config = dict(
    n_layer=11,
    d_model=160,
    n_experts=128,
    experts_per_token=8,
    d_expert=32,
    d_shared_expert=0,
    activation='swiglu',
    moe_layers=[0, 1, 2, 3, 4, 5, 6, 7, 8, 9, 10],
    router_score='softmax',
    normalize_top_k=True,
    routed_scale=2.5,
    balance_loss=0.0179,
    balance_bias=False,
    router_z_loss=0.001,
    init_std_router=0.0139,
    lr_router=0.000403,
    n_head=5,
    n_kv_head=1,
    head_dim=32,
    vocab_size=8192,
    norm='rmsnorm',
    norm_place='pre',
    norm_eps=1e-05,
    positions='rope',
    rope_base=1140.0,
    rope_fraction=1.0,
    qk_norm=True,
    attn_scale=0.177,
    tie_embeddings=False,
    parallel_block=False,
    extras=['capped logits'],
    init='uniform',
    init_std_qkv=0.0367,
    init_std_o=0.0456,
    init_std_up=0.0526,
    init_std_down=0.0526,
    optimizer='muon_hyperball',
    lr=0.00761,
    beta1=0.95,
    weight_decay=0.0,
    lr_head=0.00976,
    grad_clip=2.0,
    warmup_steps=113,
    schedule='wsd',
    decay_fraction=1.0,
    decay_shape='sqrt',
    final_lr_fraction=0.1,
    batch_tokens=32768,
    seq_len=256,
    doc_mask=True,
    train_tokens=335300000,
    steps=10233,
    dataset='wikipedia_en',
)
Below are experts of layer 2 (counted from 0) of a mixture-of-experts language model. Rows are named router (the router's row for the expert), gate (a neuron's input weights, with its number), up (a neuron's input weights, with its number) and show model dimensions 0-159. Each number is 500 + 40 x the weight over its row's rms, rounded and kept within 0 to 999. Numbers have three digits each.
After each expert's rows: "gets" lists some tokens that make up at least twice as much of what it gets as of all text. This comes from a sample of Wikipedia text that the model never trained on. Tokens count by the router's weight.

# expert 49
router:560540434468491486453557460521535484501472492493556493518506480491489491534497528579467527571481448520466584505540483529524452529492455449534535482491502506434474478498577506552558416495477525530551577433414471572471473488501421494549527541417527472453467526449518476508422454489488541484575543561502482513526460522514461523480566470576508443546514547531488520558575544505486491484534517528528449551522470439422431494570496534445497523474481563515464518516474485454476496466504556
gate0:494532540437568552526383537521565449508482452503425554458480497494450530529476451495499578507509446495458470483505494538461562447449489498498508454553498462512442497519443479504517542521511533511493463394525433397511510480476473506502533466489495505475443493505490450527461534544509521468418412470500537543464526533491479512515416428482500442480504530484442466456461514520524530527465489469533544475472490466525503504516514520472556566346502555542503440530548460531519529543480491
up0:502553508553475546434583458531463502450489574523482487462537454470441496463459557510449505520506476559489513497504554611515550494480502572479484450405509529473598481515458557540456495499531495538543543482554537515548512556436370512528481425491461515456537497560445551471510488499494495506449458437553537496500488549498529473535495510511524519431502502425525514465473513429480477486556509438560496486519496542529540507516481545471489469451469487503530483507490587423493444557501499
gets: " the", " in", " of", " by", " for", " on"

# expert 0
router:541550475448466455448563452515536464505415465507539458490473477560491506504430532552459520500432457548467531451487521524539441510511461455535537466423506528446461498531532546530541444532502533511524579449500468537453468489527447510547517577443431452467459513428499503477413442484528542454554519549457452534545489526507485538500568465549493467533529548575480550542573556428495491486529506511541468554503507483409478478539454530506495541444509513476487480558503456445533473484542532
gate0:510578499532461530506537471584473524568424441538459457539488481454485553502579559516504465497477425444511481490469522473571510422495518562484502461451500482472418532448507555504550422546517460513515560569563478487440453480484536474435547546508512501466539477535473472553454470539458559446539472431434425536527527450494455554429533448479497495512482550551500507531471473475532470525515533514514477545486500574466556484545498524497438540470533550503472496557568510470506521493489550
up0:525456519529528492617519452538573459547452546474476500501488527440497450529498411488539514467528528519551472463526511447529502533447510511517481509547547488421528438486536548518520505497508559464512444627540467482477519415514484507490499547477510519507500537459525485513450507511502524421383553450535528557498490558557447482442491480522498429534524495594499538498503480412538521513487452517487438471529479489525553464501542467527520467506553630471496468517514516518491461479527462
gets: "0", "2", "1", "5", "7", "6"

# expert 39
router:575513471463452483445584480511519459489491465514534489476464471524462476515458558540459508533412444531466520485465550526567453514537450473550541462465524521442474456569540563516552462520481514505504554462451442553444468489544491505507520554511452469454455479433491508508425426455496535449612551553444483511511503538484487574497553426548521463526495531547441524544539552450510489465536496535528460548489497466446480439559476522484505522449496547490451446520514470449510435468534549
gate0:504515438452444552485473469545475480547505488467529555519529516509455515426472492549488557490495492438524570480504499525567460522454524495477598460529492559437479458484532498518524580591433540518458466553512441519433452513488503475522480484519470485429517482388509552491508476476508445394454539483441480498523500629522505547481525475556484462508505467522512453428560481485516499547488504545493516503523453435506492468453513520455587517513494459426507460543537474520545464447508470
up0:520553502546396525514482460547512489511548472561542494511478452526463521584534512464457556450493462452497595455453516544479509541450517530554472554557510452539512481540525635477539505526473506526533520465549478524406505487462477544538498522489473506554485486458546490478561532384467517474537516449453452541430517529507522462441462539484463476525429494573524514499438515518574483454518452510522522488492529476494503577454519453521613454468517509495483523553511482507524510475501499
gets: "==", ".\n\n", "===", "\n", " |\n", " -"

# expert 63
router:578531459422488479418546462542558465462508503539563497474504471516494476572433556547462532521446470504472602465489521505546450510510471478588540430478507495470485471522543550531509436567489532486473523457458471530485478508517456500512545572478466482452458520437499486527459395497555531475601539521457479507552480525509481515500553440548526445541568543522472525588511532476500510476527474532506477568524508471440477450552492548498461539468497535473464513519512441451520426456520530
gate0:478534518515574482517524440415524533561506519509506481531540501475482441488517528540505502470444483515529424499502493565506435509512484528545431491453499494537502523507469466467467484585518459506581525483525413553427439536504573486461481547395516479517489536443538536519469528488412521495477476534535454496463460541532574520469490461484490468533475542491550482450485521463454455490545474498490563559486492486390551595459500469435495527497496502534449516518542534453505583499578572
up0:480515515493395490480534508444518428466506540543503535513487478518463502527540547476546509517544631506478563495513489477467441507536566509531563510525475489564540518474406502487470443513500456445470535514406603498465451505436486531527546446575561517485504468484492452510461506461528414596517510516520496463494522467510378529476485482584505512535504480454483511540470468473457521501481482448527520524499518443480465444577489469567477566511517529514503493502505493569517522445481454
gets: " |", ":", " of", " is", " in", " \""

# expert 19
router:545557465444482477451579444512555474484495448520548463493453462555483478572458548537486521517441471523429502490509520552532482510509448478533579432441498490457472457521534542534568421536470544482525565468465481547476484504559477496521535533461434463437470498481480457513436438473547568457596510551447482504535501534505480532496570457540508490518511531579422533534546563473502496471537502541538452553509530504435449470553461526500469526425495530486456481516513472434522449458497532
gate0:532545487489467441505511524471486484477526537499545446490483446518491490433482513518617527514495496528442466497450452535527441487519430511504453513478450513589467471519473531505535501452542608505496436489489470490445476479540554475516482485400514506363471484520487510506501518490517539530500480542477430512485532521504491445467489401566504466569542531476505470575577491505517506582523520497435475594587527542441472507531465517531468502496498487517484501488523556502478490494539614
up0:537552538527512512445507458577517555491531463490514502470532394432531514427484403499503570519473444463481524528459480497464532469480480524521473455516526529412439546474494500449586471470545545507498470476470464576406526477488521506514460470468465491524466401473517532549467503567537522504507512478445485500488517464458474468416493480521577506512501500551527523448558419494527500519531505505523474564519448495446520449505470491479460589429493502466584451477532513527443445481440511
gets: " to", " |", " of", ":", " his", "'s"

# expert 81
router:546547415462459459428532464549521478477504442531576436500452450574496476539469512512445519532452469509451564484486508543551440538554476482550576450454504526457506458539558549523562447535519556498502563451465485563436462515533468523512520548492430467442456482470487529518484438472502562462559555554466491471540488497489481519490533459537503475551527550540456518558519544427481484495562493522524514574509482467448455453570495492460446534448475534469468472506512441463496476511565546
gate0:635518502452510498479484417476533502461530491490551517526518483553503517605437489460522465519545500529483449483484439473557508525552495534507531530426457534494484446500530484525542491478395513472463455541518541497455474515503529500486483534526449537490517521509570476505567482526493489481498525450456410466494496497476540507530598373473505564447592538558557568506486441507451495535535467551467534506497522475427416485489464506512487459466456531438507494487541497485532485471492555
up0:440461510468527523497450522482528502460518538501521453464479480522463493449486444476435511534487587487447504492519501514467581491433468541491485509459465426552413509515496527475500563533512426475501526533471496477401491518522594533521544486520596478480421491424487421530453481518507495520509478489513564489442467550458432470497369556532499478542481486424525440492492527509508508548486437419532535452497530514428471503468478442463511503502508557543422506477506454555541504501520485
gets: "-", "–", " ", " -", " for", "/"

# expert 95
router:570550453460489472442565480508532445493481462515536520503465423508475490565408534581410525536464449536471528489502494530538466537483453454529562448423534466448452439547583518514591465508485527484518552462434453536478435453575481516495525565487492504457440557473453543533447491466517543464556505556475484507494492505527465529503534471538484493498517547570462529532551541458467472473503504528509420517503507482475439453544475506482453540455469535502489484506481448471498480457516600
gate0:559485473407527505498480579494523500439448489543449490474492404505483530523408436482415488488496519462487492494499500446541473518447519472506458481399515466477475439456546494481456460467528487458513553477513548553573499463490573550488462493480483515555458489476464503566428516507490528498549503513551461510537475449483369456523560526527456498442527575476568501462538529473491475483507511555549467561502463506522468546499499514509470512538381558546522492522469454451487515519537527
up0:490475499434486524555480491577496527459481505494414420530480457491533491462506425486460561493476487483487494485404555520506391505452486404528456438527457524551511484465473508436471531514468525509519424465525484484511434556551509499495471542551490446536563451524537495512546522491450468601492520523494502506518513492489491493499521508478479374479523506475555518553475546485486484465506477495506538525527457410402587460517473487509485484526549503484500419427498517525483548486572436
gets: " the", "\n\n", ".\n\n", "==", " =\n\n", " The"

# expert 98
router:553538473429435417456562441543522455464484459514541432454469466542495459527460567528494529548434489512459516502504514529501496492524465468539542487439543525481452478504583588545528497561535535471492528476517486532474475489524484505497494529465487488413471471492502522466444452508499629497560487559493473499570492527510484521477563433540497431568551570551434511563557516500459542472584506512530480549500494464440454459541409505507453554459515523475476489512491486477480485454529512
gate0:537570507443485462484508587508573508446493558490437484510506520544507524582484449503536501522516558591539509500522458516520540496557546427495506503543548501496499539485542519573467461566487557479506530478553549498457572534495478528528491522392464505447538530536502542544420457476484496535513417504447443477497464479591526493510424432504496497474498563570466534501551492505476517413573474522491500461489513454523399485467498493458512549533482549558510489560528526484512558508498463
up0:513502487543504439428469464491571476467495509495566487481517437476487489459566538461517515590504517404541537560478493516476543467447580450513478455442579458565517502475469567535466476508484445509433498494526466463580539577494420547475496495512515501533526544508504482461412472539513521512481536517528517548534520514451524535587476510501561517514455485483467486446557524503516476463554516486541453460446508493546511586483510550506520518526494527548552515456475510612468426543460438
gets: "e", "al", "o", "y", "or", "el"

# expert 96
router:545543447432452488466579489508529438512465466535512462514478460543526502524463533544477541532430492539460547461481529532516471537510440480558556476477527545447494448529575591531538464546481538462513550466441467555450467501528457465547536549451455480446426500460464522517442438487510550436566530548461436525519510526508485511501558465546508458526503555548431534547534565450505523484523506504514457559517542488446447450535461501474448563431481528483465462529503470458513442447543542
gate0:495514502532477510415486529553484479491538519461460548504474509479518534528473558475468492483521479502535500487527523487552537475502494477539565441526523483440492450543461455478561499602545414415536554453466583476474526457449480521452536444507531491562501469559448443517470424566489479439465520403503488496462511466470439455548544496475490577517502466479418499544422527466498508545490468508467462514460491469595468463504444531474429531425527534518523453577485479466511549528486470
up0:492442512519489479482468478517547523445448561523472494495511462482520484562493532478414497461525511513575502513606501433532473484516566500445511466565513483409484432508476457553505489569504409478539463483427528465443433456544477546483455499548476543473515505581421508510438460488521477496495543567521516488503474477559489454525566515475461489453498531489551509469440454512452477464511530553581473546463503473574543482552425467472525493518504434577491488547503437496525551536455523
gets: " and", "5", " or", "'s", " &", " but"

# expert 47
router:538508427447466454445537494523506462473480456496553443527461474564503465543489520546435521556462465509451566478481512541565447533517478493538573441485512542450472421516543545530552437532491506508491528443471473549442440506532464530537519557454434491449454487448497509524476468493515541420574531549458469447535509529480486516522545430506490469546555532559449487527559582445492481513534499506530496595540480501485457469560508511458454512460489535477459472494545446458497468489564592
gate0:445531483494559475492518456448479542530502509412419506487484507499486465518486499554449501570488579529479494422464524518523482536473458496508565441541451523403546473522538454438479546524486497499499502481569475549508537531469534482524533562501502520472529462413433514509464444473478502422497511568490520478497450525502519535499436407501521424509488504511418548512467502512461468492543535551492535474521538457567601429499523565509556400465504478504419519462486530447494475516465455
up0:583519483412416481487444514555535556521479513545574495541510486451564509518539529569495477478496483490445509505493519510427502475486474546488539455488470485428534496468524510573502482418431458481548589442543516504514458501471484515493429414484488501579496509610487551507567546462532528526429519509440518534457521462445566419483546489544503528420442474432486478501523535534534512459449496429526541441512483541532469479518485509519477525497521484490496489551469449551498513533472528
gets: "-", ",", ";", "|", " -", "),"

# expert 21
router:540546434437469476438552486548513486468491449529582466502447470567512482531486528528460522543448465511439567481507527528527439510537455495538562454436538543452480443525549540529550446535512539495479561472488442580454471528529454524521527575493430476436455505449486539514462448458517554421565532550452455481539499529498474543472537438533522477521531543542446509557534575438490473499541508524516497567542480484447471470553486509489468542439503531479470480491509443460506445494549555
gate0:435526479513542498449557547427490445513522531436519499513464569515460490526519521478443481491519557524462520558497463578469444489477407530558503452492511478498455532510490469495478494616549510485540549479501485480477502515563395502495499499550523447529502541481507480513466495401494496486558519475545468514456524552475530519512608508530532492440484460437440505428498504481480481556587528472567546507504505506450484433499500538484510405450512530521439498495509570527527439445493582
up0:471610539514475500493435409497485587493486522503495538506544469456467518462455535493490526512437542492554510510481502483494496506457487429442508527509446449418572466490485536499551492435535522492508471406491548566488490510484604454517474532503513488543538518537386467469532558552516550529496454534520506495448550435494473448522522528474506576555570470479541493536533517435493530462516439493494515536526515527428453517531523533423459547556506473521550542516511469519527598496491481
gets: "-", "–", " ", "|", " of", " -"

# expert 124
router:523498462402432437460541470513568486470478463524517463475465482562466476499477600523482530535443441524456506446459486510535435519502477441531535463437540531465455495518547532503519476561508525509476553449496460548444513494547461542490546544426421483432471532487506519463433415488529595454529483527465477503567492547507504520484506441517493487531499566513413499529525555480489481459552509532512457543523524435425437454547449525517497553457524513465480485563494441455493476439516510
gate0:483514600436504425461545535444527524512521541521552408518518506480503570513587434503487482464500522522490542541509471545548532468454460479497437505489500445495529526531557556478506518546518568478473501543502567553508566498468429509512599502540524478513519540496468478529477510499480506495511474541577463516505496499501493476452497439550465499498518482561430515515557440540487427410452545512518501482518499492449520435545479523590454514437515539503510427530504458524534458436423587
up0:510467559497461503485565494493529493562492477559482452518529501512382528484513471512533455501553502480517508479459478532500574494573508554461544485505520471432487505547476421468534450509456609502518467539470485563467481486506544524497585541441485501459590488520531526533462576473485404474514492583545500548521482521459552463471506487497518410519522560515542468492586556422486464443507552495538490487503525475525567445468517551466510494484491540496496463459465432550433468520444513
gets: "e", "s", "es", "er", "le", "en"